Experts of a small language model: 96 GeGLU neurons an expert, 1 pick a token.
Below are experts of layer 5 (counted from 0) of a mixture-of-experts language model. Rows are named router (the router's row for the expert), gate (a neuron's input weights, with its number), up (a neuron's input weights, with its number), down (a neuron's output weights, with its number) and show model dimensions 64-127. Each number is 500 + 25 x the weight over its row's rms, rounded and kept within 0 to 999. Numbers have three digits each.
Before each expert's rows: "comes before" lists some tokens at least twice as common just after its tokens as in all text; "comes after" lists some tokens at least twice as common just before its tokens as in all text. This comes from a sample of Wikipedia text that the model never trained on. Tokens count by the router's weight.

# expert 4
comes before: "\n\n", " The", " In", " He", " It", " a"
comes after: "s", ",", "\"", " it", " It", " has"
router:494475509473458488485525515533513497478532517484484478479493448540441450467490496509508535524479528487498512513518488539463541482532491482493435454516474482526500533549491531509536496518504505
gate25:500493463523495480500422512481501480517510516511533467499511469532482512534473476538519535508500495560463491480512488497487511494535513464534488491553505524499468534523464515553540501484448475
up25:517513533465509531557496523509505495509489502514477481484514538557475532515522498534512483531511495521496479478520546504468471556447521490523497460487523494459475535489492494489476525499546517
down25:493463520463494485522533488484486507496492512525513504493478567432518484477554519489505503491517522474512511488564509526535475511510445504504487504439484494480537473495506473556475480463470516
gate26:501523495476503505479495488440506470541505490525500505525492553514479490452509459485531506545502569441488508502547482533505554491504528482483497517555527521510522461501530514492499463496537525
up26:470481509488478521510513492505475520527471502543485495520512508502496489531503436458522538541474480485501500490513481537530543496455477522502498533515512537508522523508528502508541513539523500
down26:513509452504468497496485467507490479535502522518456474522533497522503517526521478453533537486451509528504485472485463542463504492458490466477528490500519471492521493468488499513512489523487520
gate27:501483464522461480525510522512537462500532517467483495491490481519438476507459525506491503496511535501520501513514511544491549502501502500470489471494498481525539517490495479521520500520484533
up27:506531473516467502487513535504513461479491531465496522472476486492466476496462512497500509545483521486534504514522500517491516533499495533452482482502496497539538552467473448478500516547499533
down27:498509500488509484510488516503503483488484521528482498488500496505497498488502503500498506480498469503661481487514478528498505493493491494518501512510505512496494493518504486505499507503512490
gate28:475470496502495450472464525440506495493527523487468495520542490519515527502511470506490485513524518440478485493496488530490470465502482475511543476517506516503508476490498531490546517447462481
up28:476479486446492469492505516537496506512500523469515482542474496560457527519494519526468491515476542511478483520509489496512499539477501443510464540535475503538490507511542518486512534489499501
down28:545491500499502504548472554491538495506470482482512497509493503527507531546479498480507491475513529556474522544454542483525470524513484498501492443494530430509519519440527508517513530511510498
gate29:520468512505475528506500490493495482508519494480509491482478501566495516511525483474491549514502486528471551450491531496520464515510446497495523457495503530542510536498503480523493512493529521
up29:484494506470502498509475474514519445503474513510503508533522549445494517510492490518484490499534524475499500477490454505463535505532526490439488509463500487477464479484520474462533477502483501
down29:450532518511512513460512475529485467509499527477475445490533507520505513500488520491518545495534512471491524497425485526481494513475518477435485499537487485499538531532471497488526465488501528
gate30:530513461536476517498513500508526483477522520465491517487459474506478473521467525521535523519509518484521530516522518539486520518499469525458493475507534458535515522479479521490492481523482529
up30:476489526468528492499491503508470510512473468530502482519531525486519534486524488463461477471500477532477467485475484463525467503510538456531522526511474538478467480514506477495503503473521474
down30:502506489500503505508490497508505498511499501499497489505496493508499509508503493503499514512496494509363498511509515464492513505479506509476483494491508503511512511486508478501490507512491503
gate31:521558515539498507446534518489497479477530491499504489470476501478480526504512520483484518528507511520519490507494533545483496527492534497491529493527524439501505510474414519554494515460508491
up31:496496490496495463518474498496474446496471464507519516485543519538516506504486536492500484512521478499497490494486473509478483536499509470462495539524486508494513463532505494503449499504499481
down31:517477501510484490500503440474510495536490539526549478480476510511495516511511470525530509475510497513526545512476527521535533499493497530528488478480506466463505486449496556494505513515529503
gate32:485510532483438462499518496465460466523470505446527531477474499458520535525506483476498522467478486508501492518501487528494525502523474488445497513471506502484480451501530499469509474489523484
up32:514465534509514507481487462568503469449543516514487503548506487483476485473450460522483538564524468522511518497496526420504483521514510490504518471495461484508516527493459467511486512482507506
down32:488497499470485541506497477503459553486537460488517481488551475495416527497502502521524541460507520450509520546538504454477499484546526503515518468471495484548532493501478526441511495486525485
gate33:479511478492483495496460496486525490503519499475503536512447496455500525505500503526498491459491570526479499507481450477528529461539515524496480471500511497505475432493518539464492452490527538
up33:510456457481518524513480469481518561509495521517487485481519497448534463471512490556483477509502491455485489515460485460482457478522502540506512520520496499506467527487489534539538507462508498
down33:527456490456508516510493476500502516519486490501511506512489495449475467497492492491520475478514488514570461540494493509510496510538452497502497501488513526514507488513470475555525467508495561
gate34:488463450500452535480470438511526495502519517493493487532523518462534463487529485502545505566478509475471469520524486483467532489505529531465479537515530460472500549522518522502510470524523473
up34:504518520491519429521533517523470508466465491542526523502519495519448515489504532488459488470544492527510480449490535517490477459524522465496478541517474514493517446484522486494457478462526519
down34:507557482453486506515527509459487511517494483491523490505470483544483501507533503490496521482537488485529504500510463533512488493511475478494528483503471506482480461554500429554539479461489509

# expert 9
comes before: "-", "|", " |", "  ", " 0", " 1"
comes after: "\n", "-", "|", "  ", " |", "%"
router:513513538484491461495481491481507469480501526482509524483512489497488454471513510500475506530549466446455518497482486494484495488499498494504415480515463453482515535499491478513475493496448480
gate15:451501468495500507495562530491513483488475490473499506522475488506512501478493547530492557503505493443516539480508515500520533453508516475505463531477487517538514499482494508502498548474543489
up15:542496484459445513485508478471486487461499459486505482509508519461499516474520462468519483493511496502507509460467526464486513494520500536554481487512481517496458437468486504504480518522473508
down15:508499492537504480566467446502489465472466524496455451501442483534501523503507509497529483481513484527525498518520487489511512509481510523479527499509519472497495461505493469515549505498501476
gate16:487516467506505479496537497451495498465491529512504503485512508492499494496501526508462486534523459469475560521483514484525507488509493455499513527527502478557455508510410511517542494436521511
up16:512496501482492483528481533565530499456483525473505564483531443483499485494519500494504514460552476467470477466475494484519463473514494528485518501528531477512510492504466500488480481497514460
down16:469504523517464480510480515530488516496460473541457523489506454495509507486507474530496507530456510495484496506501489522499505465490472476513470490454538561454481468502530573523466494497520526
gate17:529479517506471451518462491549513480534516516511490476516543424508482512476457463487483524518508507501487484510507486478517530462512475508519455455530442516459499526513490478488516509485515505
up17:484508493486527503547459486534515481474456494495510520501500512487499503452491519496532522502515476518537516549477482490506551498464489496483529496496538536525506497457555513487518458461523485
down17:469505454524523479507506505479488518463485512493496509481507507516512536520518471541494502491507517513494481498472546509535507553499485513487543502464469438509512470522523509464515507529515496
gate18:506474542478499536552510467507482459552495506503495481475488511529543495499511477489517503555505552485511491526543504519517533496499498467537476477531467499491551499517461495519547495503507482
up18:505543490502559496486518517519475472495525510521471524508552528454447488516529495516497519496465528462508520500511510517466487498538517518499458484485492573478508493490517498445474504506467531
down18:437488504543498463539473556485498515520502524543497505504490513488482476515446462497527479522553490488445519519526503514524508484524478496508520447424518464473470469497494468479497512516479512
gate19:500464511487480468486532522450486539512478497426472454500471497517461487506513532513486491478505479452512484520486445489501460481559484475465462525523502530524474552505466511483485510526480514
up19:537480495486519492508507522472491505499484510483497487491483549467468498488510546510534514517487477503502506493541527477486501517483493502502470512520499509512482490471524514482529446524478437
down19:504532507526539526486489491487519501524515496475511532493480479523498487532502509509497499456467528564556534544501469520492510515548514487495528489488482544478493513534535510473505467482479522
gate20:468529513481484496500522548485470498490527506477518452494507521500457515471481536498496464527478509446497554511494482508475447479487514501493472440490453498477503529478506542465503520481479496
up20:508488529546496559476487517532499497492502459525494483470547516455520478530528540540498505507554498440492503495518522518494505483508491529527512506535501493446503491512469474537502483461512500
down20:470505497480485492471513518489518475479463529510500469469491515441450531524542531462496500537532461480488504450560485547497514502500474482476520490503514486523509483527514522523514483528516471
gate21:527499489512447505482522489481490481487468442489506526523474461462484548502494541504477510496481504518490501464559509538436486462529496497489470453461512451499477502495491510514515489471499507
up21:532468525501520487517489464488505508487516483508494496501484470515524513461507513492489510547495525485488457561479517524536485478444525503514474503480511573509532480549518491491516477509511443
down21:532470455492489477516526486504504521513508538503511489527498501467477493527495469525494562509489525492486499394505510532486511468514516516490530493516507474485496501493475516491453486461513516
gate22:501533474498514457496511470559479476530514480526510482485517506499468472462488484510493521507514495490498539488535462514458493542533485514507538518482492470512489500515489516520517457527493503
up22:466527547496534505519509496491492507505528495475454476506548493480487501495517507508524493484538482545508560501520497490455445538514491515514511505462491468513524430514479541465463475513504529
down22:500536497467489463486503489480504502460493525477472455470483506550515494494493514512472464536475538472505528507506443484483489489488536527512512458457484543527508478507482494471479552480515520
gate23:523525506546502507489504504450520488491496476541492500438542492513530491506468489506507494546518519463454480530512527508529481487502536491515496514490503478454481527516487504509528525491469491
up23:512491515483502477507500546536513534521518492529481453486481482515519519504470468533527473508529487501480542489483518494487483478494460539547492503500482499480525504537504495515523510521473513
down23:502468499482447489444485442484512509504482520457480472488504490507485504467474489540519453547488512522517489491511553536476513533502500474486530512473499509495503483512490543518480521504515521
gate24:477499483520510518522542493512504499512541524485519495516517450487504444501512510535520523492525506462476512502513510502478559510501474479512512481473487486494496508485433528524524502494474490
up24:490482484521494511477509454497526495474435453538512482499447528511492468498505497479441472510504492541513465521507540506501495551523473495492520484523506538483506490487528528496474523546493490
down24:503492484457504491431522530469511497461477477501464468462509481465483484465488511469495502473501485503498484521484527471508517482539485509506560567506527510523500507451502492516496523455514507

# expert 7
comes before: "=", "\n", "\n\n", "The", "In", "See"
comes after: "=", "\n\n", ".", " (", " =", "\n"
router:514472512478454507490499492495506505480523512502456489453494494502520479469494530472526507525497510503474494510496477535487517514555501520496443468511508507492541490551481535536518500483495489
gate15:520482505488522498462548527463537512476486479487498495503460474469486521467514557478500531522496510489480548510491509505457506469516538455477471503473511500531511512490471560523499545497501524
up15:519486479489468509464510498465464515516515442485547528509515526467556500468500470491486484517511494528502552468498471476497531471510519504486523480545483471524494454475453489477494495494488513
down15:534518514488564457535465483469517501507485565515463503498484471511496518534473480494551523475502490503508476485464524534490503553456516534503507473488528448484453516516500466503504482518512548
gate16:513489532515507461518531490460465509434545522473508476494488497484509515528476510502482461521544486501465555467514527473481507464481476474501497498532495508506507500542510490518504493534466453
up16:505511519526531503527541507508505469515468494493530563505508486444502512515553513478487533454518511453473489491488525510468462493538503531509565546469526492497486478509517460496450451513496460
down16:531467492512508495473535515488518486510481468519492520524504517472531481525497464531519525511485500445510446497482497494507457492482476516531469490468536541457477521497502493538484542493509489
gate17:526477540493458506509506470491511470485526537522477456482518485521507502503467527502472534497499513471464522490466491498534534481482538491506476475510499526535551547499505546525525503492502493
up17:501466500508499507524482504549493461475467493518488454500480525537538496547482539476511498485506506490519513513494503468502567508478516455503515480505525528512534526480522529493484464474507463
down17:512443518535468521480487516516432508443511508522515524476473486485506489535509461489515458510471494477484517486482471446490516514493497488467535467465532464508472496490493527520523484537511483
gate18:488438534470457509477532487477447514512546481514489475474498511528473507507485496492509521508501535493514510539541453519511528506522520469552452468500468496507521525511473511532495475497496481
up18:528535477488527469489513489513482477475504474535473513458550487489439519507504469510506489483496498515494508481437454534498479514551506509488506521441486521543531465508543494520503449530494519
down18:497495562487498471529457525488497485525526513492482497525476491457529492480491480469518530500510517533476482520568498508510483483496513476495496495527523475508504497477508476499464537487436532
gate19:536504478458478462477479476480537581502523471478485500444471513519479508482492538491524506466537503510511525519495469502509510468481486518476479479523515526505499538482499504463540497473483510
up19:460510457527511485501519529504485480535474488477544448515526490450503497499452482487509520524506508530516490481520529477537524498465462504509479517526488466527483539518509556486489517504511528
down19:487493500513542493556498510489475494493527522520543460504478485459532485480487511491507532530528531518507504552472466493486464467549540548513550486453491530482471525537486530514532492493491493
gate20:491465488502474497473519498484496483505524497467488450484517498524464508475478495544474501508513530471504521521526476532512513469488494490489495476531514478492523564510513511535528502502513536
up20:478553505526531508499538505466472491499472515521482521529482473498524498529526520483500522502472535480510476482486524482468500545515492514507512528510495492487492463531507472507474495495500474
down20:502527533452513481503518514483511501543495497494524505479460500525483498522483529485492496508479502506388476489501533515507541491488527532460506474522539446467493486486527497512550479502495515
gate21:513509507525468479512501448459496503499462414492478485492480480467458527494471473504491538489498478477482511499516479544473471478541510495501518451482537510500502536499518511495534521490515512
up21:520465500491485477495468463501511472481512490501489479462505489495519539450492484463479475517500495534511534558518505478540488511456525478471510459512545505533493496524507498513470464530486456
down21:478479504501498482481449503498489496486496533514508531531452474480518523516502479474493561501480489448508517421455487504498507499511494500483516518506504503487477511532509532477475508502534514
gate22:516513490488508430505486473488469489482527522483497467505521507500479463502478507509497547513492482521521525492545482481514494530533479504522492515521508489502484559519517521443508483541506501
up22:538513519507494480536508532491521504465502475505483498483523546481529481486461496513515553464526512518495503488482494492442484500465544502510535533454530476491537495500494561439410479521513512
down22:459536513478477505491539497488496458509461533470479471489465473542496499525499489508438489485472511495532492471548496503475504495464516528525513463496503516521509498502488453506480574505550509
gate23:517536497512516529476525467576506500475522482522509522450532479491536488492455466473516483509495558542459500508544507478487497472528488510509507482476505467473467470489503468535483484516489506
up23:460478424532496502463482513527472489507491506537527489495521473465515497456499478517503464542515473485465509530531502517473491473488478502485503531490448503481506472464543533504505475519495502
down23:503507525507500549515466494490447521493411502481489505496504466508536510496479524502486468492500511508502508510497502485463511491475531497506473532495497521549502515508459463490451498488535467
gate24:476492509492516509507524498505505525504489534526516477526496484558497458443487501483486542491529556497493470489547491516546514466544479459515505513512505494495459511493540546502567500526524482
up24:479496472457524517466526474489493516465491487531502491538519496487525499518447488506465522512480509514490481520528520531497452493498497513502476491535527455488481524486523541464501523494525559
down24:521473488503526508445539508494491501485501473510458528467507473463553532514457491480526504519459509512532453527493532515518547491443475500475503519512470529524475507511482471492486490455532502